Below are experts of layer 7 (counted from 0) of a mixture-of-experts language model. Rows are named router (the router's row for the expert), gate (a neuron's input weights, with its number), up (a neuron's input weights, with its number), down (a neuron's output weights, with its number) and show model dimensions 0-255. Each number is 500 + 50 x the weight over its row's rms, rounded and kept within 0 to 999. Numbers have three digits each.
Before each expert's rows: a language model's description of what the expert responds to; "mostly gets" lists some tokens that are sent to it at least half of the time. This comes from a sample of Wikipedia text that the model never trained on.

# expert 15
It responds to: Agent-noun stems
mostly gets: " design", " engine", " Commission", " own", " work", " writ"
router:534570455546564493523461526504511599427523538478564513554447507470459498527391513490512385474565617486604609507471504504493478473521529547596568524456508495591485497511525490425523483600490529580425381498427629393474502430498478475433533560561461517493398410404541485448514554453558444546502590421429492464513562492461498516458515518525472564494378520479461516497629470526505573524491509579426515540493552443600443534479517528521499479504452497472539496453513565476579420527543488539467454577526450487483536495558515573512506460494534562557499480486457428532496447532534466427408498437455535487467522485480413493492530588535437498493535530491362462470494511515397419468469466493511599483568409483482505481567494464489446436465517494583567430407530514478506562532514495
gate1:533525418489431528496555409516471551468498434497461483402467438449559470476562574465373464443489535421478543428489500540540496480501534537561490573475565569448511471488533526385486485527434445528493434430497456507454442500476550448422537487410401492552471414416489491481495570547554543492456475516471513505558451508454495501489493527489424576461546544514533581544467490486566493483559481543448478497471434516438480469535504413444479571417519467495569577510575553418526524468455486496504520399521527533489508499548437547552431490463499539512500457473521321550572512550467534531406512467526533474409495482608462511499536486448451411426564552524467425561566543563466389531453449455423476532471433461369561449443453475484427413444459513565562416499429450554510509546417475
up1:531535416548396455491542428500441510524496445510576464453441448420538517491519493476513571470445491459537512498511502533551511463512407537425514540438557503553531467540495482503506508466490411520375465462508489502469483474490580559365575436455396455536485489432489538486542566478529494485499477547453507484527484465506476571494437518472425531448510601562535448527440445490497471487492520387445512473570435432428494540467491426436455557468527478547472522486533582453490512515422426471464439545522501577486437446567490430494445549494539485440591499490507420535584660488384469569480605546548532441440513410579519451434598481514477454487530549479447514493569516518434513570562450490534505514547389404431501503467579496528515509507397570637491546428551420548496508434469497
down1:538474468533482560471501518547567539495559532483460504501498485528503546516426533459578513564476484520505531452553534538513571498564474644516468438615545480457541543511405668562448467504525464515489674601509455510453532467445535400509573506579477469436471498422569516516391548434534484492455602525507473485470532520496450439505486435473509547417546509560533532539503443494439498447492538561586528490472515510459501591507488564516501422507458470493560540500571618574464538497499568522530536525542573581643498439438540567499522506480542441504538580505518482570572447504573452548585567536519534431483527539459590532446463441527538493511541496625538529464498426562489492528449531544485507533512496479548654560494476561469552528540510454494468437528486544514505390535446529

# expert 58
It responds to: Foreign-language pieces
mostly gets: "ensis", " de la", "ț", "ä", " von", "ă"
router:429571534463556506525497518473581558491551589432537504545534530515487511578510485417466490443479509542595541517519444540483445483463545458500465554514447457571533469514387526503452502583457508555522412514483551425579532523477454417508531406546459431559530495469531459411502452496475493483460467496536357401429547518531602590561434389564504570500436487459347489482496476480477589458475501568593565518586463477487382517538490423502531449452477476524536470525578462478495462492542592514521489548523428443545529554487489504492414429498455467522551542499555590500408533552546488409472559434482569595405525531439462478504500488515382555478448446553446571498507547500486416480587414527486496495580500437469587514545481440450463483491553423508480432527500482486445489491516505
gate1:477466551443512534521521488443529513412582549438527483474458407584488424558527513494496475419481473523536508445550424518497484630443506498489436497547487499430520561519546551540485477513504540565529660472480425458438445454485495447446492532485471466431578493487517463486404430487411430437454603479429473463520591478535463558426423504475564503508526506429459429565575439514529468560494610513468473532547536393556501572568491459571494466562485539447518487503531544612596501497457373458499452480537550467461583565536525559445425572525546476516488502476523529595481461605558476514501545493554462530427507476510619535507485463499459522491483480498509529362510570608528521421461502537452554551483583504467490444532538460521461476481472525500534403507485456469448521621453421
up1:462448440493364428492477471515439495541480567500417547531521494540443534525459514514482475548581490455451505546386558428500497428542437584537531498572559510465497509454434509559563486494445475489431433448496564510477522546499456510507564588526473466518479457521440567455513599498529597515510482361532551483450512437487537487497448552468434506460514473479593522473456613482443422581449491554501490473532523579519609442412533542499537549568481524502382471528497472469506523462448476463517589572598568568464476467534555520525514534532578590449475514484428448498564428428464497506549454575438507497539526507486496512468538480553512512521518453596558542515434420501490512574439525519529573513432428661499467458517523483597540467431520426399486569391542514604523514546551544
down1:531518519453511534555505461533486456439526581500514535476490480493480440555512591523496485572438480465521479531508538494426407478582478582481515502527510529376433592489400490404432518539522509540401664416479569496502447505506569390536581497439527470563510534422544437465562557476491519556530545518474581543589592475552519475489520563471511511476542467464553542514431521577447499527472499568467402456504538533367485549474485459453470532508439489471586494426499556619549541612533448477515486557549518480532509469514427515529462550569455460478519558471536489551520503440530520453533516549505581481417527564514487440462572559519491464523517549384566557539480526585523497495431541456411596504452374536542503562475533469482570435600392517451518498486433460526535520507570480

# expert 44
It responds to: Mid-word pieces
mostly gets: "pr", "err", " Lem", " min", " Part", " mot"
router:458522575468457546562539475493522491501491561503561537527484451495490489483500463475584484456571511502547509550466455539534464488531580444519503501503523494512573452413380449492520507553449543549420327464538616441553497500524480497519631534562577497574447507367575495470474477544545515451468515559473503447486532480488517547477446482496442566500425508457506442426582447466551478468540480490601553565574529415623477503560535532617568517572493540501540518513524446499472451464532486483506493614461460366518580465415580548448448497360481520499527462528521530469544440506526495428530483523479503517487506434432461536510485530576476526444498510511490532439416460522502367497551518516467535474512402554526518562599524490472468458352538477537430484401490436445568493505511546
gate1:526489447518512556470441455520509483545431502539548436500460463411401547533587591388485489488538513443481461538559436491575390468426535480534570541537495567491480470502537499523430557454539496447418469525541493529504523463415425497580585492433439478473426501478490494487477548520463499436479480443473515580489466484489506466401550479408494503504405455438559444465537495601499427521506448499587426534481442502425481522437498464441500505532521635564502462487672538438508444505550500600417453512474578444494527541528519509443443460410378516477522499540455585521489489512471449577403519478491563539507510574547566499504415432486464508478506417464483540532521500426437434614554513477462544546376487511417431525570512465533525440471524494425529432421490498485561557534523513
up1:413541489612528479641524524379511552432527472496520537537499593611584458501532441595501591541482465650547558514457512471408509539533506517510405505473472520482558523514474561546557469579475505514515428560468504483495484544508507559465505515559505526548512467520472449548505486468522462420453403479501546474570414493513443578620423537555460529468557583522439500484576499514502497478377493543525482486463493511511426507516609519491516427499547436443539502545410499568530396573507418526540533475578473556509456488528452472483516535582509514528495576433619473417495573497524643529596434563589514526498456548437528518415598546481474512532514488557524519474472486564528501450508509499473494518563449460529550506542570514464462540487444542593562557537504543425460485476455465
down1:480548500535542458528514464489528442505485388533449478459520507535521540458505419467471433495474463414472590556470518603389538479496389452443463371510413557511460528509424492482552510547468414540473506465422470521468436449522438561504459471617494603542566603541530419459561534392503448456433641547432438476520486448547583432486483475570549521531486543564495546547493488525507508472503436509437562464580518523532471455495425456524512526465548440490480528554462504461467576485469438536544573543506467514527593502452518437461567484552532434525573631517486467461522526501520553532566500512531484508458538510496542536460529538504594447418567487352580453503458429482506503469442459524539486603489432479480465591398471579469570445519538429482500490475572569546477446507530533